python train.py --n_layer=11 --d_model=160 --n_experts=256 --experts_per_token=8 --d_expert=32 --d_shared_expert=0 --activation="swiglu" --moe_layers=[3, 4, 5, 6, 7, 8, 9, 10] --router_score="softmax" --normalize_top_k=false --routed_scale=1.0 --balance_loss=0.00495 --balance_bias=false --init_std_router=0.0164 --lr_router=0.000703 --vocab_size=2048 --norm="rmsnorm" --norm_eps=1e-05 --tie_embeddings=false --optimizer="adamw" --lr=0.00207 --beta1=0.95 --beta2=0.95 --batch_tokens=[32768, 65536] --seq_len=768 --train_tokens=288400000 --steps=6113 --dataset="wikipedia_en"
Below are experts of layer 6 (counted from 0) of a mixture-of-experts language model. Rows are named router (the router's row for the expert) and show model dimensions 0-159. Each number is 500 + 25 x the weight over its row's rms, rounded and kept within 0 to 999. Numbers have three digits each.
After each expert's rows: a language model's description of what the expert responds to; "gets" lists some tokens that make up at least twice as much of what it gets as of all text. This comes from a sample of Wikipedia text that the model never trained on. Tokens count by the router's weight.

# expert 35
router:479488474513495491471478529535533513507471505493503472500496475465510531482476491537502450542480488456506477483505491543499523525483528462494473538539518518526517460533461500520466524527521457495527475518531526450464468490520499479475467508499469532467516497490527500537543484495475492482516504530473498462514543512434494459481503512509476511500492437488538524537500463499469508531537464508467501505502507503489494533481503480512524499484540500491480496511528516464529525454485505
It responds to: Mid-word consonant pieces. Word-inner pieces, mostly th and ed, as in a-th-lete, a-th-letic, fur-th-er, often in sports career articles.
gets: "th", "ed", "vi", "ang", "an", "ing"

# expert 4
router:530459531515511525461472501463506490453508415497499493483500471497533512526495505505511495524443513527518523533448513515495528547537502470479506492465509523516467524542489500528467433487477486513448497501501480506509512486463479535465530469518508523464468476533498510511471503492525476498470531514518487542538532492478478487492454520499486516508537543529490521523525487498513488510506481519493469489498515527535520532530509505471526517484515500518481527522520518541461498492500468
It responds to: Consonant pieces in surnames. Single-consonant or short consonant-cluster word pieces inside proper names, especially surnames and place names, such as Tru-mb-ull, Ja-k-son, Brow-n.
gets: "d", "w", "n", "m", "k", "mb"

# expert 34
router:511514499502490533478497546520514485494483541474463505475521513527499468522512469533447485482468479457485507484522458480517511473481484502451478457553512526510516499521508530473519528504469511523491508498488459478473518481468512519467515516526512523469544501467489466465492468513449504543502464485501480463489473537489482526522500495474526481488457487483511536530525538476547538468478518537500491492465482513510442468472492488485469502494465521533513464477492531534516519508518485
It responds to: Coordinating and in phrases. The word and or & joining nouns in technical, scientific or institutional prose (approval and support), plus noun-ending pieces like -al, -ment, -ation.
gets: " and", "al", "se", "ation", "ne", "ment"

# expert 15
router:550529503497539504498508477451504505529463503549498472484552514500529523510503523538457474537469514481479478511495489496465489542478475500521494508509528515486492461471516474494482494496497482535468463518501516496443512495531465525489498489509498511477523470507485477521444495541498485478451560482482514556515521521510445492465484487526458526506502536493518531480472519511525504479521513536454504522525489497518533538480517503501535520502531518487523549541487511489476504477469488
It responds to: Mid-name pieces, table bars. Word pieces right after a capital initial letter, such as H-it-ler, We-is, A-it-ken, plus table cell bars in sports rosters.
gets: "it", " |", "e", "ing", "o", "amp"

# expert 57
router:512496458521507538513488524526474449502491478446459524515520491460517458486533515521472478448500498526487511523479467493502471482526494532542493470537515508509535460486542529495480461500499494477485533488494501489446498482495501474479491488494473545462496481457510499487492476500486520453530513523496498501494473471523503519473501483496494492519489441519458463515458514449526515488522519515504483522521468496483516524498522496457503516467482541517535479493509455487532499446453533
It responds to: Pronouns and time nouns. Pronouns and time or quantity nouns after a number or verb, such as years in million years old, it, she, we, times.
gets: "y", " it", " years", "ity", " lo", " dis"

# expert 14
router:564532491561521518449536535459521480494473486489483536477499530517473457534461491535483536491512503510528482497526492505522529488539543497542487513514496500517527563503493509531508442545533499523462524490497535502509478480481517483481501495503487538470496491499537474522546521494500507508497525476508500491486531484475526493498519520517501550495479485472516467523468502523487512487504463495488476478487521516491537514485517496519456528546441495493532473461503539513518505508520471
It responds to: Verb stems before suffixes. Verb stems and word-medial pieces followed by -ed, -ing or -ation, such as formed, represented, attended; also sentence-initial However.
gets: " form", " found", " design", "or", "p", "n"

# expert 36
router:487468509464500516470454491495508491531481505474518521520529478532552527506475506533485506489531457503480496447484475486489496524471507550477500447496499535516518476492506466466487538517554556492505492473506514544510436498497512537487502483523516479518455526499506513489456510520520541481501492480484468477529516536540502531528469531488520555494482475515533548479501489505530486463482517478482510480525450492517504485508501482517494472457518497501470522470478473484545506496524503
It responds to: Conjunctions and abbreviation periods. Coordinating and/or/& joining nouns, especially after hyphenated prefixes like low- and, plus periods in No. and initials.
gets: " and", ",", ".", " or", " &", " Te"

# expert 48
router:547483524540527465471511495511503490525523491509516493471504549522526485509493542473527486487437517512518507510468510499459499539507480529506526552488532506472505518462477471506527463515480483515514465548503507513492479508497487487480550526479483491473488485506505530526486513489481516513486527518443465518480542517513472489459472541479515481478555556504503557493489537504509469471527500491444522471483470518500494482495517509465510475518493515520508530456545519498451500490506482
It responds to: Name-initial syllables. Name-forming pieces like Wal, Tom, ard, om inside English and Germanic names and words, e.g. Sch-om-berg, Wal-sh, G-ard-ening.
gets: "ar", "ard", "al", "ol", "om", " Du"

# expert 51
router:527482513507510505542491526500502506520482543511513476532505481527518465531476482473461538482482508518518538542523531529491529505467507476508476485510477514442500482512471476503493510543543498481512538499525516482513545449473490461475477542480478522517468480476516513481481512531529503460478506475516510571496508462547497545520480506481490496532479469525531474473472506483521466542473481534536499543446515466483503484519481500524519500499526503515481493498495504526452521474486519
It responds to: Consonant word endings. Final consonant pieces and suffixes completing a word, such as n in netizens, -der in border, -ing; also other, many, several.
gets: "n", "s", "k", "d", "ing", "ion"

# expert 3
router:503485532520524482503509538493526504517469503477493501531500452506527539472480498501465494533517492470499546457545451516476478470486463470535504525483522505477481469484473500536515510530520444494454527511532503529529476508482496500499511526541514538533482486477474540503495509486505464511540485491513491462485469499513483471517529503494530557529538484527518490478542485456515504480515511460497504512496537492480468533476475538464479557477524467511511458462516516474508522512511506
It responds to: Name-internal syllables. Middle pieces of proper names for cities, people and clubs, often in sports tables, such as Philad-el-phia, Bogot-á, Isab-el.
gets: "el", "o", "p", "l", "ta", "an"

# expert 30
router:510536475467461516507534512490503458502508496530455506517510482479520449473550495472513517483521486474502506534531524500485536490537499508492531516534521530521513452532474480533471490526458494512498491470502532484548507514468511477452486524529510521511466523482440501444498501530531496530521496457522449542514457498531499514518507513512517499514466523519514505502542513469477507471530480501527471493503510492484518449522494498513482502542504506490483504451467551479498494479467533
It responds to: Word endings and score ranges. Final suffixes -ed, -ation, -ment, -ology in prose, plus the –1 piece in scores and ranges like 7–1, 11–14.
gets: "ed", "ing", ".", "ation", "–1", "ence"

# expert 55
router:509530477478485461490494507489520511530511484489521535489526463475497498524502520526492522502534488534550500505538474479445497479481534498511497477539538566479515520490503488491477510484543508521496501485538508493487515473478566515536526519525505529526482495529500513469502513499516495500495484481544557457472474482508491495544547515519501499501481465499524483520522489463515502485484465496507535564467493501512474490488528521486477469482486508526520489452456519495462448471523555
It responds to: Prepositions after verbs and nouns. Prepositions that come after a verb or noun and before a noun phrase, mostly on, of, for, with, from, after, than.
gets: " on", " of", "a", " for", " with", "ion"

# expert 63
router:530482504466501503485507555525510526478507529457503482497471484485490514454475506490523497460480496509494517468517512542504550555479469490531525504484510502509530460470491475497475488536527571491521466528491521473503524522489537451507511476519489471498531489548515484468522519487539547531532462544503547483478512488497495525513494552500488495487479522492521482519511511494448471487527471520490490501524470474507492548466486480500473508537453500548531497504513530504481488513485482
It responds to: Ordinal numbers, adjectives. Numbers before ordinal suffixes like 221st, 59th, 2nd, plus adjectives such as early, military, local, new, and his.
gets: "al", " his", "ir", " 1", "th", "ial"

# expert 46
router:518502477471498515485432514490472452509529510510474496515499515502513483516489511499469478491571542465533465475527490470429456454476502494528469511520508518479521458471512505507497516519507508520523494494515509480533474463519515497517532470498513490490510489514496491481510471497482478489544504510554485524476479528528466509493524492490482513447506460487573468510535500483507510498525457503495482490487453486517531537491509518501492528471524524503491483485490496477522529501416510
It responds to: Score second numbers. Numbers after dashes in game scores (90–64, 24–23), commas between tennis set scores, and dates, months and numbers in sports text.
gets: ",", ")", " one", ":", " 20", " 1"

# expert 20
router:523481479518538497456530492524480519499517508482517451499463486494452494540505493507495561507511473533513532527531468537529495489503458529506485451486523489475522501458493449480489454490471502537511517484464504491506533514508508458508515502488456493479519525513520495467536523460543509502479487516500517465469493495456492467468550543522484481524477467487487492489491503554502477534457499493484453527516537471503497487499537497466502486507475504520499517476495536455497467538508496
It responds to: Mid-word li/ri syllables. Short consonant-vowel pieces inside words, mostly li and ri, such as re-li-gion, mari-time, D-ri-ver, co-lo-uring.
gets: "li", "ri", "le", " Li", "hi", "lo"

# expert 27
router:478542497461507490510471474523496546516499510530495513511503515543528487488511449528456504478538522492473483498505488497526480517481530487485533496521518563559459513549485515461512519532508520478481526513526513510508492464468489495516500483506531526497527482562496517528508515508501484482476456456531547455492484457532470524465522491501507519507492452500487468474473496514492476528485473545530520522455534499506483510465518515519480504504467484503486484538470478500479459538491519
It responds to: Structural punctuation, headings. Line breaks, opening parentheses, table bars and heading equals signs, strongest on the closing = of article titles like = Pope Paul I =.
gets: "\n", " =", " (", " |", "===", " was"

# expert 49
router:513491468472545472469512527498502517463460525511523522507470485459507480494496523501487491482507458454532487527484473534459498470507500557490525472515473517483438540494499466458467467502460507511489534502481523499477527452504540485492543538528473468477531513502537497515466516479490507511498543542513513506498465487502525470535532520541487474486486477509514491543448505510524511474473513503475490516486473506531501478486541445517475510506517541497514489461487510494487530480517493
It responds to: Stems before derivational suffixes. Word stems or fragments right before suffixes like -al, -ation, -ment, such as commer-ci-al, Experi-ment-al, jour-n-alists, addition-s, region.
gets: "ci", "ri", "ur", "g", "ip", "un"

# expert 12
router:526472510503504466568491516521477557535492475460455475549492450514511469540492519460518468499486532489518532498551461474465531521452515484477487512522510507499506481476493473510485509503524538506500507509500505469471546495479462508499489506480523544488470544488496496500474507474497477508530461475505514501507477485515486520504501475517526464514487509495456490541551519446474487490508468527514534492489504488527471479493541514520501444480526508472509475508479482475485521455481533
It responds to: Verb suffixes in narrative. Verb endings like -ing, -ed, -ted completing verbs in plot or biography prose, e.g. threate-ning, plan-ning, ran-king.
gets: "ed", "ing", "ning", "ted", "ated", "ting"

# expert 1
router:495555487532468534532519534531505485525506503509500482502530508483534452496516559493503469493510501530514500476509529455516512535492512486511477450492515475504557499506489501463491477493482536493451472505521512519491495511509499478523536549496447506466523522483473484500510487496522523508476497487477488544485491528488508526512536494495487543524461492493459482499508525495538495505527527534498458524480522532457450519541475477490467522484516534502462449463474518539515503537469531
It responds to: Sentence-start pronouns and relatives. Subject pronouns and relative words opening a clause after a period or comma, such as It, which, he, who; also common nouns like law, case, power.
gets: " which", " It", " he", " that", " who", " He"

# expert 18
router:480443461478515486477516543516484496494474525522499485491487494439470516514487462520477472498504479446478539516511511502518522506494543469504486478486507521496518516485487485457467487500510484474478505519487482488532534468515549468478522497541476542491533497480534493476475521536523482505536505557471517518495473533522524516488538501506549497513445462455510489488500540507518491545515527491504533501548452474516503505500521487488486467478530511497463506452468520496505473502469530
It responds to: Mid-word vowels, ordinal adjectives. Inner pieces like u, ti, ci before -ally or -al endings (virt-u-ally, mut-u-ally), plus words like second, more, region.
gets: "u", "i", "tic", "ti", "ci", "th"

# expert 6
router:507497512548466489499484500505488523515458499481543481466481509486525513544542488512529489484498546535522521473471534518548536512496516508531490483471521455489498496490464509507494475476493467491503460502510508525536484518493494521500523506548547519501461461496457517530468546463491483502481558509524504528563500478491460509472491455514511500481554530515474483486505506503519496515493516507465486485519501464538508489524540518569507496475544520477537514503506517517481475479484474
It responds to: Surname inner syllables. Middle syllables of foreign surnames in tables and lists, often Slavic, Japanese or Indian, e.g. Jankov-it-s, Kitak-at-a, Dix-it.
gets: "et", "at", "t", "o", "it", "ot"

# expert 40
router:509446493471519456486505481545515495455494514524536470489498480506478509496467508491476483516494496492493487463505445531501505517470550484506458512444517507469518522481488481472480531503547457508505504493483487507532480504525462470515509511533495503472475493539528516462490507464536486523530545478479524465509487529483505484505428507504506500442499521512502535471517482515510470494467496476521516533536455533522522493481536492488522505513489522549532524484477527462508527522525540
It responds to: Title words and nationalities. The, Roman, American, his/her and adjective endings like -ian, -al, -ic, often opening titles of songs, books and films (Romance, "The Rain").
gets: " The", "ian", "al", "ol", " his", "or"

# expert 45
router:503548526523499479445502531477513493499466468479488515543486529466516463479479496526481503482487514500465494468481511507517543518473523542531503474503523518473523485510516487486507535505520516496530464495514499516531516496501492519478534503523528530490541525517485478482502519499484573486479469460471510511444510535514468524496527476523548534448477453519502509506515490522503521501508490497539514499525545559445561495499474527530478511513530520509472536481508513492466521477507511
It responds to: Conjunctions and adverbs. Mid-sentence function words and adverbs in narrative prose, such as and, to, not, also, still, would, finally.
gets: " and", " to", " not", " was", " also", " he"

# expert 19
router:495510541538460499473507528504497526497468475479488450433511528486509507531533477511516491500473518502512488524494509512527529516526538501512516494477530476466526475513457511546457460482483476467495494516532487536552520513515516480454461520530528477493479462489459516489480518466508510541474517490472510483530505505505486510502466528566482525506541502514467483492489560452492512470472454521477501464503518460504487505541492484509518466470467502510538524506492503507469506495507503
It responds to: Inner pieces of foreign names. Syllables inside non-English names, mostly Arabic, Indonesian, Irish, Persian or Russian, such as Mut-air-i, Pelala-w-an, Sham-il, Gubern-iya, Mogad-ish-u.
gets: "w", "il", "y", "ed", "ir", "man"

# expert 41
router:516450453482506536519495493491473496468534525485472474515489479501500530470546466522493487470523508512445489490492491487529525456496494486454510481510477508499499513494522511485489490509439527508483506488509435441494482479476507478487492482511497466461506501461514471499490489513471486453506517505512488497516462536520460508509504503515474490557478463478485507493467510486558525537522512487502485517460481448522484517498487512499502446442472489491510532515544474477516451519538489
It responds to: Scientific and unit pieces. Pieces in scientific names, chemical formulas and measurements, such as unit m, /, superscripts, Latin endings like Streptomyce-s, Atramentar-ia-e.
gets: "s", " m", "ia", "″", "/", "}"

# expert 38
router:548530491508497480492519554475495515504469501481452518495477526477435497504475472457523515488479495514548488509500490499503515515487484559510458480495464494498534529459493486483485464471513508544487524507435503479492543511486472473471483522467495473569506455504477462463546499503555494497480484510472511528495468490462537464513519521514494506483493493477504496523454498510460487513530499462496497488461526537520501496480508496467499511506488524532501502534526500486508515522493549
It responds to: Word-initial pieces in narratives. Lowercase word-initial pieces like h, co, vi in biographical and plot text, such as hanged, convicted, happy, captured.
gets: " h", " co", " vi", " p", " se", " mo"